Below are experts of layer 3 (counted from 0) of a mixture-of-experts language model. Rows are named router (the router's row for the expert), gate (a neuron's input weights, with its number), up (a neuron's input weights, with its number) and show model dimensions 0-127. Each number is 200 + 30 x the weight over its row's rms, rounded and kept within 0 to 999.
Before each expert's rows: "mostly gets" lists some tokens that are sent to it at least half of the time. This comes from a sample of Wikipedia text that the model never trained on.

# expert 149
mostly gets: " days", "ments", " years", "ively", "aries", "ently"
router,223,207,195,169,183,204,205,219,163,165,149,273,213,171,215,199,254,228,206,222,206,266,176,230,200,190,173,194,186,165,179,148,176,167,167,218,199,205,191,138,209,249,228,160,232,199,181,227,238,207,200,142,173,156,219,139,225,196,145,226,220,156,147,167,202,181,209,215,217,205,245,212,165,163,252,221,230,182,150,214,203,140,179,210,186,133,210,227,147,158,196,220,210,173,170,155,210,201,190,213,199,158,224,204,166,185,192,147,232,261,187,211,192,198,227,198,178,165,224,205,192,189,229,178,223,219,205,177
gate0,248,179,211,196,237,201,277,199,219,217,181,198,229,180,239,266,190,191,199,202,151,184,193,212,162,184,207,208,158,185,181,236,184,215,227,216,191,181,184,185,214,205,238,155,224,213,174,155,236,185,179,236,269,202,166,121,195,189,151,183,160,136,214,201,170,192,184,183,227,213,226,174,169,265,206,191,151,198,155,172,192,219,157,228,168,230,205,208,216,128,220,200,212,198,245,227,221,186,220,237,267,190,236,244,198,182,228,258,224,199,183,222,178,187,186,194,237,198,205,202,156,192,177,255,253,206,208,209
up0,215,190,204,167,160,158,181,176,231,226,224,188,209,219,198,159,190,203,169,235,199,187,198,209,247,268,237,183,234,145,203,190,189,176,175,218,208,187,188,214,216,147,152,248,178,126,226,192,158,216,227,190,199,197,223,257,185,192,230,193,213,258,208,233,236,255,231,181,206,210,114,165,214,125,171,204,234,213,204,250,238,171,203,201,208,187,197,171,150,243,165,245,190,197,179,192,185,171,149,170,161,225,152,193,219,194,175,171,148,219,209,233,236,180,190,223,193,223,210,222,223,195,225,190,171,227,154,214
gate1,218,159,164,171,208,158,190,142,215,196,218,196,253,192,210,136,181,115,201,239,208,191,146,222,229,164,219,226,187,174,252,228,227,187,177,242,220,214,199,194,201,280,183,191,248,211,162,158,164,188,254,223,171,146,236,198,269,210,212,141,254,174,205,192,227,200,190,197,205,218,210,187,212,238,171,168,236,176,217,164,194,191,149,231,209,210,217,170,231,147,170,164,221,193,259,206,202,195,193,197,205,226,232,223,176,215,172,229,214,196,155,237,196,223,221,178,184,205,170,217,236,211,175,172,198,213,242,181
up1,184,157,172,165,202,195,191,233,226,182,228,242,232,198,195,226,242,272,258,203,180,218,219,204,174,244,177,178,242,255,214,200,194,188,195,234,204,198,180,204,201,192,264,193,174,197,208,131,211,208,167,184,214,190,130,209,184,180,234,238,158,141,175,206,199,209,190,223,201,207,204,180,234,148,234,213,145,223,192,216,183,199,285,189,219,203,198,232,202,238,183,205,217,160,190,244,220,183,175,221,117,193,185,148,218,198,199,206,188,155,242,176,208,179,181,208,196,187,184,247,143,163,182,176,236,224,170,138
gate2,189,252,153,174,188,225,209,196,208,213,200,246,151,249,174,186,195,236,192,176,194,167,183,196,183,225,184,187,236,262,223,170,180,186,157,178,176,216,190,191,175,230,193,204,208,185,170,258,194,210,218,191,151,238,203,178,174,205,189,234,223,193,236,226,219,171,206,213,156,221,205,158,142,223,179,219,136,185,174,222,170,133,129,189,271,211,222,264,182,226,203,215,160,218,178,189,151,240,194,198,161,251,199,174,184,238,235,180,252,248,180,200,168,171,166,193,188,193,191,216,190,184,212,208,277,173,177,239
up2,204,199,171,147,181,232,200,143,207,250,213,211,173,203,228,133,180,167,216,163,201,189,179,156,209,173,204,208,170,230,220,218,192,207,191,182,193,210,196,216,239,207,224,213,221,159,220,257,225,217,212,193,163,207,168,171,201,209,196,229,183,113,250,220,214,132,205,191,205,235,223,210,210,180,163,261,139,224,150,198,181,155,140,220,208,193,206,200,206,251,184,228,236,180,188,232,127,185,186,158,184,208,223,169,210,183,189,186,243,247,154,229,142,224,190,207,197,190,205,202,203,208,196,198,297,223,211,211
gate3,189,173,192,161,197,229,188,232,171,155,222,154,221,170,230,187,208,232,183,172,193,239,192,208,183,207,184,198,191,241,183,252,181,198,167,197,180,250,173,197,217,242,234,185,213,211,254,228,203,221,199,159,174,214,251,196,159,246,206,159,240,233,184,179,216,216,234,220,184,195,244,310,199,227,238,219,205,190,151,214,194,189,155,219,265,183,217,164,219,204,188,256,244,175,144,173,159,152,226,203,158,192,219,222,178,199,209,185,193,203,157,162,215,179,211,170,158,182,210,156,228,167,191,209,225,168,205,129
up3,173,223,202,247,172,171,204,254,171,213,223,207,196,204,242,226,190,194,241,176,174,239,177,181,167,199,207,198,212,168,246,203,198,162,213,212,186,220,190,168,140,179,176,213,198,147,199,233,209,196,210,228,179,197,143,206,162,162,223,186,199,177,199,183,182,219,238,267,271,153,131,198,233,199,197,218,227,202,244,181,164,231,250,219,208,194,221,253,211,176,232,191,215,211,151,232,236,191,200,218,214,167,214,168,229,245,147,186,279,156,199,164,137,219,183,196,223,273,179,209,203,193,224,196,195,220,219,248
gate4,199,225,184,192,213,226,201,189,219,212,237,187,233,170,169,229,210,146,169,190,160,232,219,162,210,201,185,231,169,214,183,145,150,268,203,199,187,208,160,218,224,228,213,219,259,217,227,184,231,150,199,208,178,194,161,219,211,245,208,199,243,186,195,181,247,190,219,214,213,253,173,217,213,270,211,203,192,198,223,219,182,168,160,205,125,195,160,154,209,197,239,232,192,168,151,195,191,209,141,226,185,170,217,177,229,172,189,114,163,227,171,189,194,194,226,261,251,157,193,196,165,218,247,220,199,154,234,221
up4,227,214,218,181,158,159,217,173,218,167,205,239,163,161,172,167,186,195,199,194,170,151,214,196,219,254,152,223,245,245,151,242,214,212,220,155,232,175,125,242,201,202,213,215,186,195,163,194,213,219,165,166,162,203,208,185,218,226,228,225,201,245,217,207,215,266,228,227,210,217,213,160,217,202,143,221,148,172,217,243,194,152,163,198,194,241,185,184,179,178,175,231,191,188,182,207,227,201,185,169,175,228,191,164,226,203,190,216,223,261,176,239,174,265,155,194,182,178,191,197,217,217,228,276,265,179,191,164
gate5,258,177,129,204,193,209,193,187,256,166,228,270,215,157,222,235,169,196,191,170,211,180,186,225,208,151,204,250,254,188,208,153,171,218,249,193,167,185,214,214,195,251,181,249,228,227,230,200,248,164,212,233,204,214,224,186,175,203,200,225,162,155,170,167,217,227,182,190,208,147,245,239,183,224,159,272,223,207,195,199,219,197,200,191,228,185,137,209,202,231,165,231,229,213,221,232,253,182,216,186,181,175,222,192,163,219,181,218,229,207,176,169,209,170,250,142,139,158,200,190,195,233,234,189,202,189,221,196
up5,228,198,177,151,191,196,153,192,199,175,152,261,229,211,204,221,211,211,212,247,209,196,179,198,228,218,192,131,126,199,174,183,203,219,138,187,256,174,244,252,180,199,214,198,197,165,197,145,225,241,248,122,179,253,209,174,196,204,224,214,240,232,219,221,197,176,200,220,180,211,215,208,188,185,219,193,154,152,171,156,165,228,220,177,175,195,194,189,190,197,224,157,182,215,186,169,201,200,230,214,171,189,135,192,227,216,144,230,172,172,211,175,203,245,243,207,243,192,232,175,228,168,152,166,194,261,168,182
gate6,220,193,173,198,183,295,211,257,198,191,200,156,191,180,210,195,190,243,263,193,268,273,193,208,191,189,190,216,219,154,149,181,239,192,218,233,157,150,231,213,224,204,184,213,175,238,181,210,173,226,206,163,196,201,244,164,170,189,230,218,195,226,219,175,254,213,276,225,206,248,225,201,142,224,220,180,196,196,167,189,198,180,157,193,225,178,218,194,196,161,209,198,206,205,218,207,186,201,187,145,200,261,228,124,254,213,163,215,164,194,226,212,195,178,187,158,184,206,219,209,224,166,217,224,187,222,173,147
up6,186,203,188,174,198,171,233,185,174,241,267,206,230,159,263,224,211,172,166,167,195,164,161,217,209,200,219,170,203,219,206,244,240,223,167,184,205,226,247,231,140,207,221,194,207,206,205,206,220,194,174,137,228,185,219,159,227,183,268,199,174,225,170,157,143,180,234,186,146,183,199,216,227,158,217,149,183,223,216,190,204,180,205,168,182,171,176,240,184,157,227,195,207,209,196,194,204,224,204,183,225,170,228,254,214,198,211,193,247,219,160,192,178,245,223,187,220,255,165,239,218,208,97,184,239,178,151,195
gate7,202,187,185,206,202,193,196,201,130,114,198,208,179,199,191,205,201,179,204,181,208,209,217,261,162,171,207,190,176,203,189,211,185,241,158,211,236,226,206,174,212,214,227,173,199,195,238,185,197,156,202,233,199,199,206,189,167,204,200,190,223,191,117,207,203,209,250,215,172,217,233,274,191,165,242,200,215,196,193,225,187,200,158,220,226,173,155,190,108,172,209,223,221,237,212,244,171,191,182,192,177,216,216,253,224,191,261,231,234,247,219,178,211,234,180,204,154,233,266,160,226,199,141,179,141,261,206,177
up7,235,210,216,175,233,239,216,227,189,176,204,189,175,141,121,300,179,200,192,180,206,230,200,200,224,190,146,235,226,160,204,174,187,231,143,225,237,224,195,229,188,198,189,190,186,212,186,216,200,163,237,191,197,228,176,201,132,221,188,219,196,274,173,221,185,160,176,188,138,233,230,176,233,188,197,230,176,230,232,224,269,215,191,181,210,165,147,217,189,225,227,194,225,203,235,202,206,174,169,185,198,206,163,184,167,200,200,182,197,259,187,185,131,216,207,210,127,172,217,167,227,211,209,202,150,210,222,210
gate8,160,180,229,183,228,199,187,243,185,192,205,216,188,183,181,186,220,194,144,189,179,196,181,226,199,260,183,230,202,159,184,205,208,229,179,237,217,205,225,229,204,184,252,155,203,224,222,214,189,202,210,220,228,174,175,232,166,148,204,258,224,161,165,165,197,241,245,219,236,218,208,157,185,194,214,220,171,201,182,223,230,158,183,199,210,174,224,249,229,189,246,174,195,213,173,192,225,186,158,179,210,200,205,242,177,215,226,194,164,196,230,191,219,130,266,204,223,296,167,249,169,255,228,99,204,169,190,193
up8,200,164,220,278,222,183,185,211,155,192,182,174,247,192,245,207,198,171,168,165,219,179,233,172,240,192,167,215,188,255,234,164,173,212,186,247,259,129,207,171,210,234,207,176,169,204,174,201,207,233,212,185,189,230,206,210,203,241,209,185,176,188,169,175,158,176,176,201,177,196,213,217,242,217,134,174,173,183,166,215,173,143,229,200,198,222,201,211,225,173,233,188,132,173,161,181,174,198,221,189,207,201,203,198,220,241,207,166,271,202,215,157,174,273,140,247,193,160,225,184,229,193,180,257,218,220,193,164
gate9,215,220,180,169,201,192,209,231,242,167,201,211,239,182,157,174,238,246,256,229,187,175,125,197,206,168,202,184,166,226,228,253,182,172,201,200,160,149,198,186,195,219,161,164,186,171,204,248,246,153,218,204,162,186,144,197,170,200,218,257,263,185,255,206,176,240,204,181,196,176,250,271,217,218,187,201,196,212,191,183,228,175,224,212,160,227,215,187,198,199,207,217,209,216,134,253,227,250,171,196,232,182,177,243,216,228,180,237,196,229,174,202,205,189,232,151,169,200,217,180,229,171,220,186,255,172,151,190
up9,145,175,215,249,205,240,178,164,185,172,211,225,142,253,204,190,147,193,164,173,222,201,206,205,208,256,236,182,232,185,193,212,170,209,180,177,238,272,176,170,219,189,219,240,197,205,181,139,189,200,189,216,168,157,258,163,251,168,179,147,172,242,217,173,224,187,190,217,181,134,168,177,207,295,197,235,216,203,196,205,178,270,199,184,215,199,203,204,196,202,210,211,237,238,195,164,222,141,178,180,177,261,199,169,186,211,221,218,175,229,198,205,197,253,169,207,220,217,204,217,166,218,174,188,196,242,198,225
gate10,235,183,146,175,175,212,218,176,193,218,236,216,178,166,229,205,228,202,185,223,182,180,208,187,240,252,170,231,164,200,205,169,209,182,104,183,158,263,220,230,206,206,149,154,178,189,203,252,162,215,235,160,198,151,173,225,207,259,174,172,191,227,206,235,229,177,204,190,168,207,197,164,191,215,244,204,168,204,234,179,133,202,225,210,173,198,200,195,236,186,160,146,228,154,226,141,207,248,173,177,229,175,220,188,168,222,177,170,237,185,157,186,223,234,214,198,174,202,209,251,214,164,196,172,252,161,228,218
up10,259,149,190,180,226,160,214,206,212,191,188,179,260,160,203,187,193,227,212,201,164,228,191,224,188,189,270,155,176,231,247,206,177,162,167,185,224,210,252,264,176,176,150,176,191,201,227,218,191,214,176,197,204,174,170,208,204,205,188,232,238,217,200,166,151,129,220,156,231,192,177,215,227,247,212,164,213,198,197,159,165,179,218,179,279,222,212,163,198,195,173,214,227,222,147,157,190,173,211,190,208,146,245,182,200,204,210,140,223,196,211,188,260,207,248,213,200,231,225,178,198,186,201,166,130,223,169,229
gate11,233,234,214,209,158,139,165,178,243,163,182,138,172,179,187,201,251,245,211,196,247,204,220,212,185,161,243,195,204,170,173,164,204,197,245,191,204,217,189,186,219,159,209,158,171,178,129,222,153,198,209,187,162,207,150,167,165,216,216,183,217,142,196,191,193,240,236,269,180,274,247,203,237,219,175,159,176,212,218,169,212,184,236,188,192,184,209,207,202,215,141,158,208,206,207,183,191,200,212,230,181,214,265,180,181,170,175,198,194,166,180,223,230,237,158,254,188,186,210,214,204,229,195,181,139,165,176,167
up11,249,196,179,185,280,250,182,189,227,182,194,222,206,254,185,183,181,166,194,177,188,192,188,161,201,245,179,177,202,243,162,239,161,186,194,204,158,229,188,244,212,189,174,245,199,208,264,163,198,247,168,244,234,177,202,250,235,187,134,183,154,252,180,210,171,228,155,199,225,152,181,186,221,160,243,198,157,177,170,220,220,143,231,193,141,208,199,177,196,212,204,206,213,146,204,188,199,239,183,108,221,193,192,207,220,196,197,194,240,208,183,214,195,181,189,218,201,212,189,188,194,232,234,200,240,169,167,254
gate12,213,154,229,206,195,167,194,178,229,184,252,167,209,184,235,216,197,223,177,217,200,190,183,205,161,169,223,195,215,159,172,200,195,213,153,185,150,169,181,215,212,130,236,197,204,222,163,248,197,226,250,193,219,175,195,224,200,250,192,208,240,239,177,191,164,156,219,167,210,188,153,229,170,207,163,223,211,219,204,182,191,169,180,239,261,205,210,214,173,184,180,133,155,233,217,218,216,237,202,224,219,204,195,152,189,219,137,176,145,221,182,142,166,255,244,228,254,192,237,159,217,214,187,199,121,238,233,202
up12,223,215,238,226,151,205,171,250,179,153,235,162,237,203,161,184,228,162,184,211,183,185,191,132,194,197,219,160,162,214,178,146,244,177,203,186,187,241,221,162,146,209,215,224,182,178,188,217,232,220,185,224,181,186,255,215,186,158,157,175,223,184,228,179,243,222,162,200,201,235,210,211,188,241,143,263,188,189,237,179,194,173,178,233,156,146,216,239,221,185,188,219,193,229,206,181,158,221,168,147,234,217,228,211,161,256,237,249,167,179,151,208,217,221,209,195,209,247,189,209,178,212,143,189,225,208,166,166
gate13,135,233,214,206,199,196,274,195,206,193,236,201,206,193,252,225,228,205,166,178,237,220,224,207,218,220,223,184,197,205,289,241,246,188,196,243,241,156,187,255,186,174,206,217,249,169,218,224,221,177,194,184,193,214,190,172,218,168,231,212,213,221,226,208,210,168,258,201,162,254,188,189,241,166,179,228,221,204,197,234,154,231,188,190,197,155,199,233,115,169,210,147,210,238,213,211,174,185,182,213,201,206,217,153,175,200,152,200,229,251,226,232,203,211,244,150,202,202,207,247,217,195,236,161,208,191,184,265
up13,180,211,181,152,219,195,223,190,228,187,163,243,260,179,206,251,203,237,171,181,200,208,171,210,173,245,213,210,222,209,176,218,185,201,146,257,202,189,194,160,179,193,256,227,254,215,174,274,188,199,190,207,183,164,216,161,225,199,146,197,158,153,162,209,218,225,195,175,208,243,225,168,225,203,179,152,246,219,212,206,157,151,202,217,200,163,206,192,188,166,227,197,166,210,191,210,163,228,231,231,198,198,234,229,230,236,202,138,237,192,245,243,209,160,215,171,206,205,213,273,181,192,232,277,188,189,165,246
gate14,223,217,209,207,248,189,177,188,150,161,225,161,185,215,192,218,195,200,297,186,227,190,231,215,156,170,173,181,194,187,222,214,221,150,190,163,170,216,152,198,196,208,194,213,220,218,134,220,291,163,165,192,185,165,232,157,180,173,176,184,186,178,212,159,177,192,213,201,168,208,188,219,201,188,213,185,204,144,173,184,227,191,144,195,157,140,203,169,156,230,287,145,220,203,218,161,185,240,192,211,237,208,266,217,174,174,202,164,182,196,192,174,203,216,239,176,156,174,192,234,165,175,222,187,207,181,190,220
up14,241,190,213,171,226,194,185,207,140,166,227,187,232,197,172,193,186,191,281,168,196,224,215,211,179,208,166,186,194,165,222,172,198,132,191,181,206,190,179,209,179,210,185,198,194,212,147,197,299,168,216,166,220,167,225,167,193,201,151,204,199,171,185,172,224,215,206,226,144,182,179,193,214,161,202,203,221,125,188,184,204,198,129,239,161,179,210,207,179,228,256,144,235,190,211,147,205,233,184,225,232,227,244,230,161,179,234,168,192,213,205,214,204,213,260,190,134,176,189,247,184,208,245,169,189,188,203,240
gate15,251,199,195,153,203,245,157,187,240,256,177,220,194,206,210,221,260,226,202,175,223,207,198,152,223,183,227,226,215,169,166,188,207,147,219,233,210,192,190,163,188,211,203,170,186,261,222,199,222,223,214,193,239,238,160,208,209,184,194,243,199,184,196,149,193,158,158,182,147,182,203,197,176,188,175,214,156,241,202,212,197,172,196,231,219,195,169,219,166,230,178,159,258,149,191,231,209,204,218,230,233,223,195,155,240,190,160,296,205,194,233,154,183,175,148,182,204,150,168,133,189,223,228,181,209,164,197,246
up15,200,182,211,211,161,226,177,167,166,189,189,157,215,163,205,174,266,199,205,165,220,178,224,172,185,211,183,254,189,191,152,213,207,206,224,223,140,225,134,201,169,207,164,197,189,251,164,167,227,176,219,217,170,173,203,208,207,193,207,186,140,200,236,192,212,257,160,199,208,187,235,248,196,205,170,242,190,214,197,263,182,169,200,217,187,210,212,185,148,146,193,225,201,179,164,245,217,240,259,190,201,189,184,172,203,244,161,173,180,177,252,168,195,238,223,250,205,139,204,205,157,189,194,138,273,197,194,247
gate16,275,249,178,201,233,197,165,180,188,179,170,175,180,180,200,254,226,176,156,210,178,242,208,198,182,201,132,176,182,231,171,226,204,251,201,209,149,181,163,195,157,202,215,221,199,192,211,225,197,175,229,217,204,205,132,168,262,209,210,223,179,159,203,245,239,213,185,160,198,241,188,183,180,238,194,190,168,212,183,215,208,219,151,240,174,176,211,196,202,221,148,198,184,210,191,209,180,239,169,145,252,201,207,170,161,172,204,162,198,150,253,174,152,235,155,182,189,196,211,276,162,228,205,198,183,169,144,172
up16,222,252,201,184,255,183,251,198,159,219,179,202,191,192,250,210,192,199,169,157,135,214,205,207,187,210,176,153,160,190,216,171,171,219,222,197,231,210,177,200,197,120,186,192,185,205,249,232,210,234,297,211,192,206,182,182,209,201,209,246,158,186,157,221,190,204,225,167,243,199,190,200,159,178,196,162,190,188,201,178,148,228,200,152,227,235,206,208,232,168,199,255,153,226,189,173,196,174,240,171,228,200,209,189,139,197,181,225,215,169,245,169,162,221,153,157,232,242,129,167,172,206,190,234,220,210,185,182
gate17,142,202,209,161,162,167,230,284,214,156,180,129,162,177,193,190,186,221,184,198,214,202,178,196,129,151,236,194,167,169,179,176,194,205,214,180,223,161,184,282,231,191,150,207,245,227,174,236,184,215,230,212,186,197,228,175,191,214,200,203,212,231,201,203,162,147,233,178,201,188,155,148,244,256,214,191,204,184,228,207,200,171,218,233,207,199,187,139,197,173,165,175,203,192,212,141,196,193,186,189,169,174,162,214,219,264,156,250,241,219,236,184,215,176,172,134,194,213,195,192,215,206,175,189,225,206,211,186
up17,160,231,218,198,190,173,219,248,164,172,199,180,200,181,198,180,251,208,217,198,214,178,211,205,162,191,211,227,171,216,154,144,172,200,241,166,210,260,168,257,211,157,179,205,220,220,229,208,213,203,177,181,144,192,194,169,180,205,243,176,173,180,178,172,215,171,186,213,180,184,173,215,239,252,195,191,200,161,205,254,216,185,171,224,182,145,178,163,178,192,128,183,128,208,170,146,196,210,207,234,180,191,150,216,232,265,170,198,288,176,199,203,196,200,162,197,160,179,234,230,164,251,183,211,258,194,178,190
gate18,214,249,207,147,196,182,169,214,150,180,192,202,173,199,220,183,200,191,254,197,164,231,204,179,207,201,197,217,179,190,241,155,232,204,225,191,173,217,195,221,191,215,259,212,196,231,170,243,263,177,163,158,175,212,229,223,191,247,201,192,216,245,232,252,172,200,228,193,196,257,177,186,181,244,159,302,157,132,220,224,227,165,182,232,189,162,190,188,146,147,204,218,214,209,199,242,169,186,209,212,213,226,237,235,131,195,205,152,168,219,229,203,203,175,196,178,192,212,206,231,261,228,193,232,192,170,177,211
up18,198,200,187,190,203,186,244,209,173,141,231,207,196,210,186,245,199,165,221,168,213,206,204,201,179,210,222,170,204,214,189,229,156,187,216,205,241,195,139,180,219,240,169,178,209,186,172,193,218,189,121,170,210,191,196,209,219,216,238,184,180,206,237,172,197,252,213,164,222,140,204,167,170,193,190,228,262,163,188,116,178,241,178,187,187,218,171,166,175,207,190,175,212,230,253,195,180,211,147,211,189,160,234,241,242,185,227,164,205,210,189,179,201,163,153,119,226,249,206,254,233,169,194,264,202,221,162,250
gate19,185,153,238,198,182,142,229,191,163,189,212,155,163,162,149,233,222,177,219,210,195,179,172,189,143,183,227,213,212,192,229,219,145,218,177,213,207,160,223,203,203,238,247,170,222,245,194,149,189,169,177,187,193,175,183,196,205,231,219,214,219,219,174,163,170,202,170,247,153,206,162,204,162,249,218,177,211,169,207,214,270,163,166,257,198,197,173,196,217,231,243,224,246,288,191,253,204,188,193,200,227,175,223,244,173,189,163,194,201,269,227,174,202,139,207,169,179,208,205,211,201,173,192,239,193,169,240,179
up19,198,231,167,189,207,221,208,216,246,194,181,214,235,227,233,168,200,203,204,199,209,222,196,148,220,207,241,144,218,208,132,190,220,190,207,138,198,219,186,166,171,184,201,230,228,166,164,255,191,161,169,251,263,231,156,167,158,193,163,190,238,210,194,180,174,211,237,200,222,227,227,199,210,179,159,120,200,211,215,211,191,176,217,171,243,195,220,221,175,152,226,164,228,184,233,145,192,230,193,152,224,219,185,215,152,213,177,247,218,193,113,234,175,246,141,222,213,257,218,204,209,204,183,192,177,226,200,184
gate20,210,227,212,249,192,182,174,194,207,211,168,192,207,185,200,198,129,178,268,200,197,274,204,204,178,161,198,184,167,209,226,166,228,228,241,181,198,210,187,186,152,198,269,124,212,139,164,183,204,126,147,143,203,217,195,186,188,223,198,196,218,176,202,219,162,183,235,204,223,216,267,207,143,181,186,237,201,199,156,148,217,198,180,204,181,229,220,190,163,232,194,186,180,214,175,175,201,134,245,152,199,157,231,193,197,220,186,194,191,202,270,260,206,231,218,164,231,187,223,193,195,203,191,190,203,189,165,185
up20,240,161,226,164,211,201,195,179,185,217,245,228,233,278,186,191,204,184,157,198,210,150,208,145,197,211,154,232,207,180,213,210,196,160,228,173,210,181,210,213,195,252,194,220,178,175,197,145,223,212,256,269,185,213,201,184,222,181,209,237,145,214,202,175,237,175,184,194,206,218,195,232,231,218,209,161,174,189,246,215,177,148,208,203,251,194,190,198,216,171,237,244,218,163,190,260,235,191,155,230,226,221,197,257,164,183,187,200,186,287,152,176,178,217,173,215,172,254,204,213,230,174,164,212,241,238,215,242
gate21,172,225,186,199,221,156,209,193,231,209,198,208,263,179,186,215,181,238,218,199,188,228,155,231,180,192,183,186,152,194,169,270,177,170,168,191,187,191,154,211,223,205,220,151,240,202,165,175,232,149,236,172,218,203,212,157,247,172,156,211,198,204,245,212,221,170,224,189,192,214,184,188,166,225,185,240,223,196,193,192,182,151,213,170,186,232,217,216,270,186,189,212,145,192,185,172,201,240,215,193,244,169,236,210,226,221,169,196,203,245,215,137,170,210,153,199,256,235,263,196,302,175,246,218,176,201,225,209
up21,169,203,194,160,233,237,217,188,140,177,232,181,171,154,214,175,188,182,171,220,186,183,139,160,207,189,209,145,200,177,230,192,190,191,254,237,188,229,262,233,160,224,173,241,177,165,199,141,215,214,208,198,159,164,192,240,261,229,202,186,207,178,230,206,156,217,200,190,188,200,217,204,191,152,219,163,213,175,194,244,206,247,226,252,184,258,243,203,194,155,230,167,264,192,204,171,228,164,148,239,153,253,195,197,191,184,212,220,207,174,242,229,229,155,213,200,196,219,177,243,211,238,223,178,221,196,195,250
gate22,174,203,193,271,223,182,221,213,229,191,178,267,166,191,227,166,164,178,239,205,228,167,194,168,200,172,174,247,241,193,200,158,223,207,182,219,222,150,187,231,168,194,194,201,236,168,146,186,206,233,180,176,158,175,201,145,216,189,184,209,249,139,249,180,170,156,192,249,199,199,202,141,195,230,223,204,156,177,199,238,202,188,188,220,199,205,186,183,251,176,199,211,237,211,178,166,174,234,184,212,202,260,194,220,204,182,134,209,186,224,227,207,237,172,209,190,236,256,260,176,236,269,227,202,249,194,229,232
up22,145,183,206,183,193,232,163,151,145,180,203,175,204,208,201,205,211,233,180,205,165,181,233,234,184,225,230,158,193,144,166,233,157,187,243,231,244,230,250,192,222,212,183,214,218,227,222,207,231,145,220,166,211,214,200,274,174,237,217,198,164,232,208,169,169,244,203,159,185,197,212,237,221,225,224,250,228,220,171,129,201,220,241,186,249,194,219,205,152,214,206,175,182,228,228,172,176,180,195,188,199,156,209,178,203,258,254,206,206,226,242,154,203,230,209,240,168,184,151,172,224,148,163,220,162,224,175,185
gate23,187,164,198,195,161,212,248,233,214,179,221,206,164,201,210,212,266,229,271,185,196,203,238,119,203,148,203,205,175,234,230,177,135,189,213,222,209,184,189,272,211,202,189,162,205,124,218,211,167,180,237,165,185,180,225,230,174,194,225,204,167,250,175,178,161,157,203,202,194,148,148,235,171,178,225,204,198,252,180,191,191,238,181,172,149,249,260,169,189,186,194,165,202,192,203,233,200,215,225,250,178,192,195,167,192,200,221,218,211,171,172,232,219,161,210,253,187,230,181,234,242,216,161,192,216,185,190,182
up23,183,212,232,155,204,210,197,204,145,196,237,271,257,160,195,177,248,221,212,223,199,161,191,226,199,236,173,193,186,189,177,170,205,219,182,216,163,244,227,208,183,165,235,149,185,167,179,201,206,207,202,202,207,212,238,199,207,196,216,213,238,224,172,171,214,251,209,197,226,150,179,213,206,245,251,200,195,149,228,194,187,225,209,171,208,148,208,204,250,160,225,162,232,205,182,197,244,205,226,241,283,195,154,246,189,181,231,187,182,172,241,236,161,204,198,255,143,166,224,200,178,193,183,189,275,138,193,236
gate24,216,267,207,167,218,212,159,195,186,219,156,235,220,144,231,188,197,193,171,213,204,184,197,230,206,250,223,189,212,260,216,225,217,189,176,177,211,211,200,255,205,183,203,187,224,190,174,212,233,267,179,188,245,232,164,199,136,197,191,207,186,192,179,184,190,195,218,190,186,229,164,158,156,259,206,163,223,230,146,265,225,224,179,236,178,168,136,207,151,244,253,192,203,213,168,203,126,162,225,245,216,195,175,188,155,161,219,191,182,212,177,168,191,178,280,201,188,184,173,219,167,172,175,184,174,179,212,218
up24,154,257,248,173,218,208,163,225,161,158,151,215,205,167,232,195,227,234,143,204,217,191,232,231,184,225,186,171,231,202,255,176,195,190,199,212,189,207,229,149,198,235,232,165,181,208,242,268,233,216,212,184,188,216,188,213,147,171,176,174,186,188,243,175,189,241,207,219,224,188,169,184,150,276,224,195,182,242,169,190,201,227,234,176,192,186,201,211,185,259,224,230,214,202,216,189,166,166,267,223,223,154,186,174,132,213,201,168,226,181,211,182,199,183,217,167,212,139,183,234,200,162,218,219,140,191,241,177
gate25,174,191,253,225,199,198,224,281,240,194,209,190,197,252,243,190,177,168,241,195,206,231,220,153,211,188,186,225,228,232,195,207,185,208,192,206,262,203,240,162,243,168,174,153,219,248,187,178,213,243,188,237,214,199,201,227,173,154,170,266,229,244,189,207,182,171,237,211,228,189,215,223,195,223,185,226,208,169,210,211,149,188,189,162,244,192,208,190,158,220,223,208,190,166,244,242,147,186,209,232,201,205,244,175,164,236,213,225,178,188,129,192,173,202,172,139,207,253,228,194,153,139,195,233,184,237,229,215
up25,194,193,214,234,213,219,208,165,225,212,217,202,173,240,205,215,260,188,204,201,224,209,206,201,257,232,198,200,172,214,206,164,223,240,223,193,191,216,202,151,203,159,182,190,258,192,184,209,259,178,197,236,200,150,225,234,244,243,226,185,224,183,186,233,208,209,231,227,174,213,190,181,259,240,196,154,223,233,230,207,162,136,195,226,232,244,235,230,189,208,171,186,291,184,235,196,257,241,185,189,191,195,133,163,215,175,127,189,236,204,224,163,229,209,162,196,192,216,222,137,232,181,186,219,217,220,254,226
gate26,214,182,256,188,154,174,230,212,155,207,144,221,228,183,192,197,225,266,191,180,157,223,132,196,186,157,192,196,209,146,175,197,175,198,221,270,167,145,177,171,158,241,206,251,193,189,180,242,237,233,178,166,203,200,190,219,272,212,158,163,161,171,220,146,177,139,173,178,227,222,225,178,200,226,200,195,162,240,242,142,202,184,205,250,218,197,205,236,197,193,193,243,210,210,206,222,187,259,218,170,180,171,193,233,226,191,183,205,240,202,212,219,178,167,210,179,197,156,206,227,209,243,162,216,204,221,216,185
up26,231,246,220,169,200,187,234,173,182,168,193,153,164,231,227,167,164,177,206,238,245,153,223,188,205,196,143,127,202,180,201,221,203,244,213,206,175,234,197,232,217,202,210,186,158,223,158,186,192,184,181,209,202,208,155,192,202,232,239,191,199,195,189,201,195,140,245,235,139,233,149,154,156,182,243,232,188,190,258,224,217,216,203,230,189,230,186,143,201,171,210,172,209,155,183,119,170,223,173,206,205,223,258,197,182,122,179,222,207,237,216,237,189,161,195,226,159,200,209,158,185,190,182,203,168,183,182,174